Weights of a small mixture-of-experts language model, trained from scratch on English Wikipedia.
Size: 20 layers, width 128, vocabulary 2048, 24.6M parameters.
Experts: 96 experts in each of 19 layers, 4 picks a token, a sigmoid router.
Training: a variant of Muon for the experts, 5352 steps.
Below are experts of layer 17 (counted from 0) of a mixture-of-experts language model. Rows are named router (the router's row for the expert), gate (a neuron's input weights, with its number), up (a neuron's input weights, with its number), down (a neuron's output weights, with its number) and show model dimensions 0-127. Each number is 500 + 50 x the weight over its row's rms, rounded and kept within 0 to 999. Numbers have three digits each.
Before each expert's rows: a language model's description of what the expert responds to; "comes after" lists some tokens at least twice as common just before its tokens as in all text. This comes from a sample of Wikipedia text that the model never trained on. Tokens count by the router's weight.

# expert 42
Pipe separators in table rows, plus semicolons, colons and dashes separating list items, such as names in cast or member lists.
comes after: "\n", " ", ")", "\"", "–0", " —"
router:500464461507567604534441516509446580491418567490523487491552533530511487609459451494453393550497497407454527485438547400518526475558543444450504450536523460460427432435444529441489531511460419498620548524537568496529525620637444520510517408429504425553470495467467529448539576481583486563467546495509482503502525538494492551458531430427516563555458523470461543526462425465515551555512
gate1:493557463514490445539477484427491496540486524589467556495488473436434580445555479532510521403473540568504598498502588544502439460570436568539470476467539583537501550505529392585512495541451577531537503557582503527392544535491569573592570497474467505494520429465461472475497527484506490516520578467439470544449527568505621556484438576515539535432548349437539511471490478577459487454458
up1:556464474487568462579548545580509485485353506474518499372505438510504507623553529537443473532464480489478452341501506539497442404552550525500505520457542437519451487520528467485547565437471484527485522510460511495555374519491499516506474541452495477450588559443518492504548385433609490407496496490445531539532527475429546488421583460486450530541528561526526482482486473545454558455402
down1:492587438538437484446496581537476607438534526539494543500496517399523527545508404560556502514472571617446428490503414463470533465527477565541613516486589497529431447461574463408473516551540471527477460437461445453428471606535480569528502459433496519416500493514428402568478399509494483477484500457513530553451539482558548492426554515578473509452485559487482557519572478521470423435489
gate2:471437490530526619420531367495537494549467543556507486481433478468544537483475449506458462490510519528481493514575447407466485477560526546473488466484471486497478539452502550514547528513559515524496451464512478338542495588466449507544517438464441420555508527542541539568450485398575485640509554558499396421554500517493549562531455520428538565546532504427489500490404527522574487447378
up2:355526451612533558452498437485545565529505481514529533573511445561589565472556467568375488487509583544505480456460453538557455509568480499478549553466510490518517487520491442461505519408553603469492523462484495456531502466573415473505571512473579475489526491486498499518522552481527505497446459506512524555605508537561582472456400499523462415609540499549574534462520569393579428506422
down2:400503519525512410522502535432562522453411439594546509491493494412551472495480539463514433472485494532480568520494532550534470622430516506464499527447409445513539480556598528479434454419466546500593466571541493499483461467529434475544687559510451444472525446460472477537399553447506511450511519485419560462507531509505557463541584483499447501502475544502515490510632543557465449429465
gate3:550481495459455511462561529572572513511567572420624466414595471539402554567608500558549552494472490412547550560512562461557555533526486478500528454439598451525533497510505590517494481525439467451555554585515462487597549515515376545497454438475468475475496573479446472529515472515514488543465440491507476498548603495547537578400498459488531489519467507504495389430445508505484587457493
up3:444548528477448459554541536461499518448571484508524522492549479483514565500479483474482483500494435332494459561572483441634491486452497496571468483491508500475464558477479394458474507441561434406467489516476493535430525426521464438555487496460564482480441481449580471447411521569390515537559475434503475603452603429492512569486434600545497431539520429540545409506498494561521573551523
down3:544448472563427405492489575467497522477506522469482516477558532478531519552468494456471469556486471459491596494591538497524516629379550524438446566442550419508597541417502559505507498497510573472488507506541402532549533484538469504546413504551422463481436471441447455456486426454525519539495434545464534452531521554388488491421490462549411480572552555462469439479547538461513563576629
gate4:463496460494464517531509480532525521470596549627403442491473439533485509473564484522511518558441579501498493509440505440516532497567547527430432494520440578452505499452482528494490375647497423488490495493461502462506461582457497478555442380448541536412530472432481527408504523527584502570585651466531571495512439516456550528495429540557515432497577508547483469544534534469438489543533
up4:449447403445485455533343449504582523480507459409509599434473571504403451470526524469463569440495498531513525490468578541461537517610508523602507511421470504591491466557487533491564521488527581473474539451477443460479481465439583422581477499512445500527567499541503492464555579467470458426480423532521521396487508614609498454521512491508415512464472509498518514594521519484464454543507
down4:479518463433500433567498530571554472513488547608503592474494499568508389528521490483482390471504480421547573464418618525529508503438454465482458489483592407390472448491480444507521427547495444413592537525435504487538477541472533504440474477575532407449509498464491417516518450498518473417478555443495532414557526440491588469483464530537504478559554532395480535491497534508582420483439
gate5:461475542515604528499494467667461490452502528452519569434474441432504464505554537548575575546637520481489584492500461524498421527500482468573576582456463445512511486447552526589444517621414421447567454522517506509463513513476545542557555471488488453409535474443397451549432482509517483497485434566522411482533550435495521556517431530484497531458471550586561521529444532527461499505524
up5:384561544520402482475415451529544464510410521626521490511555471517498418561492606535568476504509540401466440534480492435485440454490495534451522473506530487472509523435576510517500520496470511592417421576598443522534573445559376507523517475544495481473492583486483434511489490591455498459481527569566517442535540524540455497501496514516483451426456562504523379525528595501572491530416
down5:519482515446435450520520510524550474526518603478573620566436538532445440498513536524487523515478576472568642474516547512399404499530418465542482391538576512535480541380475444584514515522533513451435406489489569515584472559506499471524482427479517562398553525496485501558510510453529425473566507535564455550523489530475508608492449542550490462469435486557475413526510528500414478555493
gate6:397512542447518488498409507432482510522396461516480369481470453481363537528495501459512506450399546514414487500476563580570457510561560488517478533465511494420526459568536443540407507500526489471412505516570493526506602467504490479542521528474478555479463567431489488514460415519570486587462398509385470480508428522551450468481389573587502506486555429499565435500522535531506471543498
up6:476543489505461490401516485518491539466532522527608549489453471541411394441514559484517503452470507423500477483480475453539559490357482435451445467564484534454439525500477531538396537568472511557527576477550512502563469552546489474413602541453542546617475548572479468457594505429557514471437520527514567499467428519482545481544418360437479448537530477474468483436498449438565510455446
down6:510493489503531434506519490537483513406514491430487540500397588449475438384593503507516491448513526574499599534460494600482492454490443439480478416551369505443576495562504467531536495492491545494387525475473429506491407505498435499566539508572438442381520501566475552519490461460503587472503486440440502454470573444649440555474443490482437552489575491463528511527490487451561525524496
gate7:441541492579532508483444488508481454498508520551470408451498565380529612569455431552444501475506503482514409461513459433536538524532485534442425470484579532498520509510445537478537392555511439551390472461568517435442440488460414487514466450418553492487544377518446448507493469599435567510450522545530566479466501503520470507506518509449461519501476429388500426523527442434473583617479
up7:493570457424482525558521491458527629439363438491494558438510465544493483559549504507557447513528446502512546556393449468463529441506418456446533506491533506475399519502374446519499462504463533603552572453450478505532498614505496400442493420398620549400430507463456481506446525486496475565488523508534447511541467534535519516546441493425542546464545499447495487517494497463478448415486
down7:507493448460497520498431545443434454542449510544508518461532501569473551520452510425377540505501456474537463515381461429525622395531516529461485422562571515464480537463550488458544497644493571486546495504483507541460421462527576484474393399416579581522495477502478468483491485562556456473522421518590518490489488505520458525487463425559525445492472447401473506443455556402544429505511
gate8:474519491473448573496417430546521509423492515608478419553554418491503466471467556481549478445538498474411509459604528527525548472441477369493494490453469501549554528514478520589441497522583539504581593545565576496466572508535502495453512385507508576602478538436434417469485572521553446526332503507556499526483489484466524541473451546442564516492541507437448502499564470546523539521465
up8:561506574504425404588421615452522562550599566438541562490469473501567505584509537533486535573436596522543448575463497535460515503604489555438518472429440456521465459471472449462548485536485480557495448469531545487542435498435471477453455577471513536456475542481496507489469474488453490449522529423458620567508527538456423549488518533653499546542561542577570522530441490486547505460461
down8:472537462502583498547620499526540469529528486415423486490499480517496441535488468472467457527529476498497519373570543476585426546579530510456541509526554458463411498553543509464499521543432482451394609539462471432459519526456570542594329608426473515557496475527467514456507477464493475618595424498474463543456455459539505553501471464460511477485458578489453471490481472479487575442438
gate9:477460594424539587606519454564462471533557488531503480404528461517538521533484513451447458547544573513388560478563467473538531513454504503485418596518436609537453532490420444483563573529507484536478497525531604407514510513543439510475491517530512599423453483461383503447526533569581456565466507497540456469548529513487535508473470523453558532480558539510514467513504460474575387627546
up9:533520476558557503555606507454457500462471452522556550440509496502528461511497477591535451505449409517559484542477498430588519472455472564496598486516544541576470517457510486534553474516520628525477497549549444419502581387542497447547443477505546427541453445560539476501510562533457534489503451481437534546465516499579502405462475492420479614535511577354504553527643464493521520561510
down9:528453544617481513446489529595621536513437478497452425488516512499430552609494565482526499506501519474455406557509487526540515533557537477580530501532392501532483480520556532519447452516495455471497460467502382540501551488495573594511425582455431545511499505471490519485492483400545548553527600572510521520564434502428502355552500477460589437527474554508558464547494525368536498477480
gate10:555550530458569553413530484510480459554587502593459524552451419569514478440473492453449502525387475434580583501558387513549528485538593517452512487532583585472538399454545563521567548524428460378489463610496459464485533552566518439466491428483549486578545467513467416488509532501505497504433472440598514457515499542451427549485499483484484478490461451533503511538409486476523490566435
up10:541487486497484449493487400593427372586517582539486439488538522452555464583552401499483522502405527503523455480427500489507528432575495536547574492531518497470517440525395524492502477548431513468608531480541471505423503465431551539590487424475516503566563473501526469546462516449556488495443520450582560537443564593495482513371508515423551510579456438470487480432523480436473576509440
down10:472505518514503492506473521574482569489584588501495524574414479540500487588483474512503511569494506530488490404488507495509524499508487575567495473475477480480540544474503426538576494554512534607533523417511539519455522443508536572573260474531462516527423587473446493530467514513462469544519446551643490452506442419595459458566420482435510445457466525453490468506502547542589454523528
gate11:493487454418617540454481494546537423519526511497561501536529510513533492510465476500538470414535571514440613510543563437571530399533562474594484454522449513492438560556442495594516498531505431512446658532502532454520515519495512446489529497547519436508461445443545541447495498579536468500558430584415487523538543495498519658486431493509500489603598482516455512469463467452478580520575
up11:492567468514526534541563493369584469511468549470521440458552515470566414531439478465487496431431581499565465544448568523414536480538481415432529442491509508534433542398461468440479545477412588452481603452443470527509396512487449445476577443455462489566506510464588507499546472482595545496559482468479552582469511540444482448565495534470451566588518423499498564531450541580477463530472
down11:551528511548450512543465481528478565488523452518467410505510636480503455458522451579329574494507541498563405493458582514440438509474476527490521484472530477483475402468450431499430546424553432469525538467523507544447535501448494516552403547580525534508512620573520501517466422491480525566549524533542474498438532571370431464530462475453469432498513437583545521510412502575520525523520

# expert 55
Prepositions in, at, during, near, and word starts in-, at-, con- as in at(tempt), in(tricate), con(ditions).
comes after: " ", " to", " de", " in", " an", " and"
router:455512475518487494532540539533452519476471548522616474566540645470561512557464465459501436520466389517441526511510553455526531528486557503460401544482477517449359454477472546479529607455515487478479509573491504567491515501556445449599569468456495480552392475455526504397483572466465596520518510523453490549515633557535532502467543474509507455468470487496438479441530464502507554662485
gate0:437531466501482490445545408540534487461436555504537534501464507427540419489522465473488543570492463501468585556557485461366528494473455548488565497372500507438484564530460566520520542425462501404479423465498488518518571460452591479597505496518502490559487421469438407531443537417555596544487529450462498444537588595502560545459505516536621440436530398488472501477499549540451510551515
up0:587467507504578545467562469485483559480491466443514491543474448478539509556559393488459579432511516440481510456462545453570523460437489527461523534556558477466478507452457500569388558530506521517472513471455543585595553521576376436481470494502620409509482432524516535522541423481564460442436561525481560485608485395419428517396496563519542522541548524515516483474487538485432541506404
down0:615476536442518494492498504550442567427480485556499475503464544571476483385497581424504519514547485626575485573549554499518585478552614534524511538514505453446497465454500537598494595479471487506578450497504433533577501510489484531528547475427434445582479521490487546510538460516533608493394540476513538516495457466386390549563454536540497514535508484429443597524513534579496518515418
gate1:499523553525482511519550425510502485517539484553587465610538481376521457444528512494520546447491489598534594519474547520427477480537433554539503539419501530433521510540486530513467569529399539496470476508485553467393472502534466528488519456411471588484475436451537448500529532451451573542483500552423453547450567536531694529536433494425486534444457425508459499443467463591545505581446
up1:515494487501460507512508510567537510502421440541573500425541423453466486506575557430499495608404446532417510478482510585503373392518521510448510562517543383564457467481521545541507525451453447454509516532460490445480438492514427589441486494480526425400602475464582547518486426449502474408489512429548579598524507478482539520479554413540399470523488445531523513517532449539473520457436
down1:499600435504490519436449545536452450401544559555457615499535522468558434516456435517526511446526617552539470506515551526450563476581500514483505530515568469527575563469587585549501613563458557457483488471495461444471513531493473476554517508442481549436473489431466434486508425476568506584493487411522579507453530521454437575464658509529541433521500562571506492503589452484491455480457
gate2:491387637477471523468563491554545516567560462617488488484526420473578476519554512495472517468489453445520548494582482458462448567565611578519464403458462520510520522491527574522553467503594468461506486508484452516489525583484452487524493505446468473469448519545460459527540495449621526576569599498451454444523575551469449593464403536561490505451506443553523541485415550555598497482496
up2:450545507552565581429527448546526496519424428458540518434582406480609523449471513562490406483485610485514523497478521513508528483551546543468512454446554491554535492519452542372515544415512549551402584507553545501487398485567434419509577553430539503569437464526402585539477558483539530507569500468442533473576545429477462475410450548491499431547515505511513530480481454469469442527484
down2:445547427587502454439471437416555500497416484498581445451553508569558536562518501450551557472523565515538425533510485442415486494544522484549406464383529458469544503597455531444496544405454539520534516564527476446411473477558498474555538467490515390540493483437538496528418457413513484480582503424536496506529503619393540480426539474452512496512420504511547571446560508540536486425508
gate3:441614438523513512488554507628570548510474568477537417422517495590486545583511487494509478520449540377509464494552536453613436539466509534500456498467520486468517474463479522570504451490408515460474470636497503517475507495460465475461474545477382534465567402527485508519482549459483408449471450519538480449544531531426579436407542549574532445443507486592478413489517495542522583489449
up3:485539590484473447580521505431427463457461487536491630495458541429520543445383466443452447564508417462520489569525464531512523442514520429607446512495448513438422551513581440379534558499450427445474492498565518576484536457559523512517476460441496516483441436416486518477444487429370503530558498408501536506521586529520399547457414543533511475520549452512528498473492551495524541548514
down3:530473547576510380477535588493476491488522511553478441486499562516539509608466433545512439466532482551438434456484453604441489484436562526488479510546486529508562541493533554469508540557543641457515493492514536444471582507483431585553442540512414483557507441494451420425490441443464520517468350515482470431513487570442454445550481467562442585529455549484515487553467567615477508551544
gate4:446527531573485525630494456480485517573581469587480431544474525485486565457540492484528518414412516511514501522464579406483469543538501459398542516473424600453480542504514583605460507534517431437397474570408508512499546551439499392586560466509496486459513465463459465408498498581566508579495558534486557402573545452496464496502491522544482502461491455569427441479520541549498444512537
up4:477454495452494501544451429533487509457453374499476498538532442526452456421531505488429442499512605588538458486469562531480517480529545450547504434544383480592500546533588519448499510505528528580521564423543559425449505480455594479505562505411486581443529506571477453448554618495393459410448480478489497512577536564489503453487465423587393509543436523443509525548458510504526463469471
down4:519492553539451521529504470465553549480527518594527460500495509479510481589549437447515479522499469419556515470542556506585512487473493526529507428587517467406505446554527485406585513547490478565484627520486496516497490495445427525470429496500428430480508506403469507471584446493446572492551528434558513416537546499502450495375454568518432334470564525422527482479466605514601523531439
gate5:557464567409487546540482531599487580480471546498510516527494496368536525529531563533521513528569474573484576539542513528447542477470475459535570605498503522605503541501534576501469523540442433543550390530508482547428505486446468490574501431463431385465423511456437591562407493516533564544425443551509517457516579534470587595490456508456392499478536428468467476468546507472500550507523
up5:453552574489457484564539501457484473557460567485459494553530440638486465610481575506577466476426475477522420510515505469433493408424445535469428529528529458445488578426451548528563432436455473435416512549558415416480517510540413471526483460481506472555571519474557458402516484523511596439493514498563433389470521543425402466566484509520494480451468494475550471453538511503442498545443
down5:516486527524476519508494557495630595497451469423504547510602552584502479515574573496518413480439549514419531575439472571418506500524481484486579466533567545420495577451442529572522514474412522466478512476565504451481498532494474482470584448525524502364517486506530495461627503585429576530456533521550512415470491547546459572493545433511462482445400502490563530443448465512451526579458
gate6:464467466564468557470474523435465466584452481640472402508492491512447481545493542542610487385423517495484389497539496465572430577522531502530447494496519418496485420499542550534462578562595477518438480522534505453498539571468551487602456534525548435458459519445488543485432554470523550570564507525500546517511501563572448539536409512510504631433492475474558431471484537549397498489517
up6:517492434448431474404494496477464492577505565488575525574502528457456430453458568602605533475506516493471464495438517398460607444511461461483502462521500594521493477499421517497519488591456478555559587447513491474584414507495531515521518561425532492541518521536542509446504525460547519502481538545468457553498448358401548483569484326530512570526477415475490491489453514462494554423525
down6:483487468509552487565602392552531480435440508517439519561490535410500506522549547545437499444472533482470520450536503524577463537510456510524525534411456491498518469519491442591434470506511509463423557432477384445506493570528462475584671470643541477491512543444520460471507484527501601544485466461449571624415514550527471546493485490515461489513542443510571504549469564566409464466514
gate7:440481401408469440409523475514523448512538526511609472424539490504481539567486480502450455521487641490510398489590494482532555437501378398503442458532490474510500446525475475590518430516478479559530552497458506453554522485526426527510503565477560607468414410508528491440436558577459541514550573483526531509450566558580528482516515440513499472491461428402572458451492524493504507575449
up7:503575432428475438606471453509458540439482437491502573491556419612574506484589550507460508470617451503487487581488497505540506480494426505458505516472563592469484476490536534496527425524505528558588495479451432508443501415534452402394515516487507501432535438524460478458450546573477478522453527480556547554538544527528533411562548461472499512482572424503596478449492614447516402535577
down7:572475499474496519493446529452488481589489483608417551547515458517544555592490505477428505438571496469544556492444513431464504467509410504447569509488461534448514491489562491572535482458529543547557580483482556528470524509556498523498491369466514492517483455470431454466567501615512484542484524424459472500470442558582500477582489357433600382534462397544469441499424562476535436537448
gate8:493549501472530511600446530547560549479443529630593477526547489536517471512388501504477475483461543473520461478554464575479417495516500419437457476443490543583526585475542572493416479543574538528536606441530527524491462495476516458551517476441480455531428474458482478510446527578533512541458436457507496449541592567545608560580428484548543533530555475408408388461512557495509469493404
up8:545557623415414515491488543527505489516517535444491535415463444499527543499586566484438550495498557473483490508470518564568441556534498562532443545445490427461438479491450486486520574525514499563489492491455521566576477506525452461445476553403528589457468597474480478461522428453488467499510562524525577562553500478455449475393510504602371476461533559578565580502621583503483590506510
down8:511498520452465574543536541544519491530526459460573500552487590516502449565477489492484512513561550533486413474542571448516474489530525458431563456452472475533569575557676491469438492584513520373567505543456425451480500589478541595567378572491406465505516489497441459486479453487591501572511409509512471499467513524571565496509545506447528483551464566509510520469502558454560445434402
gate9:527420487390492485611470504465546506553527571444502504544529488447532441607434557480534495515486494441514595566574493473536507555546495499482420553458427625567397501509480484559575562496482479501470566513576576422572456419516492521500471505498486530441436473467446478516486519543558565558471459530503435474543477498528559644544583517498518534465522487432455518479499510470532396617527
up9:438499488549479452497490397497506474486433518520501578444454514495486397575427548511434444527535479514532482505433458587565550486560458509567556520502460567527468518548535535492604488552541593463505495562581555459450510502469589428539511494463524502538431520580580562480445533553524559430513483480526483620487459461497472440485520471373532590447532539414479484517497464502485503683495
down9:488550557546515510449408433605569514475476511463394470514458584485479544590460557531521461452487439493509329557510508406492602502405415516507498471514425504488450465478519528582491537583430475601486422516489458503464480483519584538503504571524454560442558532546509527460471512403553506506535576499533402522526495467456507371581497528443508470482490488518418492462466494518471543483500
gate10:567526523461503550477483458527437445613492491597470497543484486531500420500594465482529442526441483479516482560491516506458547554472597417443478508469559515453485428531541634485475514592400553444491478560489490460469587504536497506469512427431570511574614534439536552525513525509484616481434474524584513533457510451434554533472487460477542468483436429464554580582449497476474425497388
up10:475548490488477488456521477517423421521496549509495343538561529513588543511501406516536479570461546539561496466480490500476532476558482562569521487536553522519461499550402528566554493563439470451539500504436441592409560473408527489567503378520414479495533447530578493537460529485534609536524484454509544502562621619471579525492544539514538506610492448534463469463497446474505460576518
down10:412401440503505517480526426483443484441509580495568459514497420504451475521553555464529498476417522488412415453494443559490514567480529489454443478471482411483505534454544494426537499491476537538480488456560485514478529463493522521507258532518509550443423526432529512483519560455498546518446472477645538513528517528505473414647453538541565470406514561487481501536477498530544513482472

# expert 33
Dashes in credit lists (Mark Walton – bass), pipes after names or header cells in tables, and parentheses before years.
comes after: "\n", ")", "\"", "son", "er", "a"
router:488479452543530551467474502574435509467408587495543480484593569542467535520492487586465418525627484441390574551513519400499527492572536498494507521518478534424410509472509455526492554463586504463560533522524488465534505574601458527546565481425499498586428538415429445462489552448505552515505517520488490469528509480533436528450613444425531557481493476510358506560518458431479536575536
gate0:481487473486545526457534350580460507492448560510466560493470439428487444426518607556502517524605545577403607522581509448379503422504507535454565466523419401490602597477529529502421519475515443467424486505486487493517525496564550542571538464456418569577494522527459436503467531480472564514500459455487507429523552509555522551531458488483527516437495449552524516457616512478490501507523
up0:574531556462578574509597479501468537517506428438445446588497582512496488574508398470546544449489519476521513454492487416589567487460505434547541534519558478489409543508511474441473624586498525533504480417490462608535578487524471513443527469423504452523432428507573389482538482469552482456414495474533464482515407427532453505397414457555465540506508505470498489528523482546421579449497
down0:581412527442521565612513516430514468553575484485558508473502559531492508513527514491551537390529470518535572582528482519462449449524596537524517507501505518579501434444517522547479493415447486468639442508419519542483482504451412521577498464473494520536478586587578458469489494479571498531363512545466480578506514506437543502516488577502392563546444499483413501485457497624435481493437
gate1:412497435560512495610547487513466453462474532565500588531437430450451553439534517559528536365480496546536584555553458528462440512539462584492474540406552558467508570528499440563541440554449549529494532511613516495403586535523519540518584515421566589498460509460427421466512538479525472524589498462421538511457536492458500524422534498511611533529457442455462464434451522509512491504459
up1:455464448400590453523504572600497470495482544487408516471474450551430479503566586472463494543422435500425500464491465604570509411457535522432540579426574382596500456498514521493439549524454488511459513496486509446531472534522474605490441515428432486414548496448528481456505518466518485344489466486509467576522511555425472460436567465439444488513510453482546515492560432484490564480444
down1:555540369462481456423540543571484546377501527574418493522523504426549441525514419536515514589499524553467496539616497516487469433514430455495508523479496550532508393473543504371522558506442509515432436491564465575470494451526487514480583415465529528497410389462496581492505473544520438519530443470479536528439544434590522447485522535485492490540409460555519509558562411493479475436479
gate2:506483523587542515406562464517497541556515523600470494481474501465495492570532462555485504546463570490476571470647478389437442500551437482549434391542512433499485516434580533549590456570594474491478451538464467451565529543435482568566479465485488465462500516497502539512480449469597522608482520486395459442568507494519448554520457491551547603515578450505462475448415534591505481510502
up2:449477512567633539461532447538530523502436455472497539578574455551561464577527491556485436461502635517525556401474527569559468488598507461534528486434541493467493513503436580463474435482497540486500539526478540462600436542512507545555505549486501521512509466482417511436545496567519560485439449542529531547629512494502564505445477489463485510611554448560633495470541428461557443597465
down2:480555539450600449446483527465537533527433497475591456477537473537521440469501485404476452519478534574507498521526483435455489505445578591442466529395494539477464465562558558467453563514433530512564500577555516456556533499538527529492564545502550386539478496458597450411466460557576550493434534495500566525488555586451556462540572373525446452459496607485536475566550526542504393466468
gate3:565521476499502517452523513543517572551619544502553440426600464557498483519607469497516520524530515424639479475577448536532448523478460536589482452527551417509526519582528445529509436442428495564520526549473487479564449432583420546538425477441476454467511534479501460515416501481488446455468483537446606488505559548469546467349478484436501462561449487535516506470402558538472582518520
up3:440537532489479374524428541501516445500571513562540517503482504482517441516478529480460504605438408376493425568586520582557504469502449483504448464480476497466503565467575442441514518434554431504464523522515506554520478435545577455556460447405476500467387430473503558532485530611425541526475463475542558502491512561490417614491442588546513384458429451559494491523508482553463503529522
down3:486497411607445430589464579480516499488567490552510491474508531471539480575379528499508487431484491460561457504567565555433478513450533539479506508506531506601485513488524592416484485538550533417458499487581447462447439425533455535504462553531529417457453486496523528477482420443521485522486365500509579471558444503480453504531461445535446470500526563371477475453580566580462535413601
gate4:414521414609463546596484395505564463508528508635430525496455469500493538436565475441521562442464497513441532554426503411514512449538549539451484508551504555491507495484477556577499488505529541446509520582475438478560530609538545475468539421524525564536512499534473393408382480548536550482582553514426544449517495515560486585490413479509478507428495534484480448574493587546507505500559
up4:570501398530509516544503423555548467460497399468540496573491577559471546458497539426483553471502496494468555458511591437466538568558527475523561455474450530499522515479476514498463479366571584518599535440496511462473534481458514451462514479461496480476640538442517398508563534469490393375408464557544583493467491555504478362464519498430509528504537501488566503462427535523442505473451
down4:484571483469505463517434530472573503547576519529469574484396569502450446460536509487539421445477528510516532500528524477463495554522518522603522552614557492431589477574542496500485521571465573518592586473495479424469547558536457435544509466540466504451565512486526324452507480429541480439407529444519554469520531498505498432506328570568448430518535481495507470459459524521464447502487
gate5:548494613497481502537424525508488519450528569601488483416498487512501507523549504562553571576554474501455566516542451500485379466510502501481584442517462460532550458465536593510404556529441526506521437427471433524501500468476576517468566486411479394458530501465450392552444418468509521516477527587448427381420624507496510509496501508462538615530517476475523500494531512457438537400483
up5:489560525490407446528518535511482509582491575488512429475467458513510444610509601568593426568509442466503460483483448451402465401533492610580528518474475541555523534464460566511540501497448474547444504553515484571523614576463465486499529491523509465532586512471510451530563517598434579535481534635554431436456483475432512469522547510550476463445403488493471489521462511513453507526382
down5:462542500474486491550612612530534492555483525481584489511500502588443415509512521504509504485425520460586563468465495491457505510509491480512498424557592599531522570384528551574568455586538416502445513484491526487469472574517499575586614400482523465400544494478452485509551536478490527433515481524630433503519411546444474578429490498504491541430542496486534507587442527530555469464448
gate6:417493502536446533413436461470508472511473484588444387491445372533442578556490510514588534542476497552449481461507502546439496532453477487539401495512471489546514534529502496502419579541620479464486469540600530430483517514557559531571585494438436539530462625437365509472463481498559495519620473458496457513534495571520461474487491504425471488463484390549532456476494491524487448532568
up6:524520499468474445405470419553451529522509461540524577517492487493482515455471548466532558520544468367510427469536497468511526472515529486472474477558570563528577484526363477510428448531563555477451524496531500499557459504496453484480547431439581537454492575555486504435517501528608453550422533561445465493516540448470500511568361323512558441524489387395490521459548507506515536491556
down6:579513520490463409518551470608474516424533526435454491595437551515496450460517423495458539423402510490553494546397573586480536510451470442506484454520401509519528565585504435515517491424557514506476498490463515445452453595500529513568635509579464472467471540575455556445515390533481644499500480454471452486469515501533547490520466596476430568468472478544566473510416495519509514501503
gate7:452515446433527555433543522584506550491518565488493436548496492445502587459441482561475480468498522526431437519483395412483451457581504566486500475511507547494485596539478595539526439502518479499443486434481407500503564546486427541432456493453530538534417491606403468550504504547447570494518521477411604552432515531644446566545595568420441511526510501437492435492444524491478543491493
up7:534485549424578493580578418534565491428455445428481508504529453542609492550587541546539516496533497460495532556455443527546521460540409454407530472512537594438464464489477425492480529487498527608489490469408491509472445516436566401423450487480575542465523568429483511470481488469470543547429555488498419560458414515512500433504522495518572428421552469559507527562533443435465385455465
down7:499523529462511555484510513502427470516425442513560503540563427594543537608421493442456572494448478427565506556468478446523568358550422479448464529543573535508485432474495543490556448515535688547534591521477508498483532525504477462582444409412510497471506428557416487544486566557483525551485467531540552475521530477534520518412394452519543446527476484443498491470516461428532493522515
gate8:463537458507489580418436504493529572427501526575509417485592541510496558518465555497498471449582441526395548454513443470541469512478467359504486509545475491479533514476516467526424562534618512464606528545470553492402522577502494465545494431515520474596510448420452402562485491573600517477416470517566506510545470566438468512449505521392578470497481483431440470477514519426558463540496
up8:524442542427446458579510567458528509610530556434543532515484429530575531440652481513496551482410552469462466570433489577522511546522485563482468555459503496469503441479513516502484509485480507445524574409569596560561532522473489530478480519489514541453475603556493593422508492478493549494498573508471560484536510556478429560443525439613524517473626581591518536425512519505560482515584
down8:593505459516456505467529516505535522486545498415481520419533496474468456552466508463477546490558465534488465446523600467564477482600453500491536486526413496541514552535595500432451487591527588443443505476534471454509498591454560551612366488439342539515537409497383417505534494435488509471579502517444414470443475489528470503522466492412520568508521500453447494450403554548497514494511
gate9:547368495365469485532546550455474493535489500453495400539515518493412512572521469498507481551561545405427564437554522447495553480539506509515494541435457579537556519523447523493540515463440607579428576526463546394473530509428493490491537550460530576478500469473410413563498485485441602577512515464519491483516478487457514566511512498440485587526572532507401623497522519486520460592501
up9:548511439580492454538509426448540573528428504489449597397509556524556482531448544562472509501422470492535542530500473466521537550533441512499540527547505502546506554500589524528450518485487615588531480469502498408468501581595564494499489542436502503518386487523569540507524539503560517506504427484502457451517449433495463455520403478531498656539554539380452509492614485561483481629515
down9:545489597523533472436423520566574525561422514474483514565513558538511481591489464584578444560547467587513466451476477538495545534516523529450551525504471486455532415485529462526507445543402441502441472494435536410488461433451503434439527567440510493524545497456507560433435448403475500511503582424431518551488402458538529440617439536417561428531553585463475486431556486495486458457437
gate10:560565520488577502439491491576500470537524559526434452540536549614523486471473512489498556537473452491558557536545455530563510551699553439444495456525597558436482467474524579451518478518480457444505491478461441445463533488466527531417435400515470542661500539459510447510554528502506492470442490483583489613519539505502456492384535441475483549423496492496483428486452450425498526533488
up10:490489514429450506435464466546395478556469506532452483466519457496415465544502458467542451538405500535517491505431452483475589455530543632540455503547566549459541493567412531487443562576444439475603522468502449431443513465454531573552498375481480487620555448555405519494524518518573552477487432478492580480573555625506532509420492504476527530497510432440503485555456475477483458551433
down10:481508448464463565593476526485473510550569585493517534509411541555485464564505509482541517504438563479480504495547509517524493438474478517505515468480544498485499491437576491485514422544514534523566547476515541510463533506453489577511267494461461484558473507521473506585443536452473449564451471640665475450550420443524500437546473528494541433391492468436462543472457560517550450489430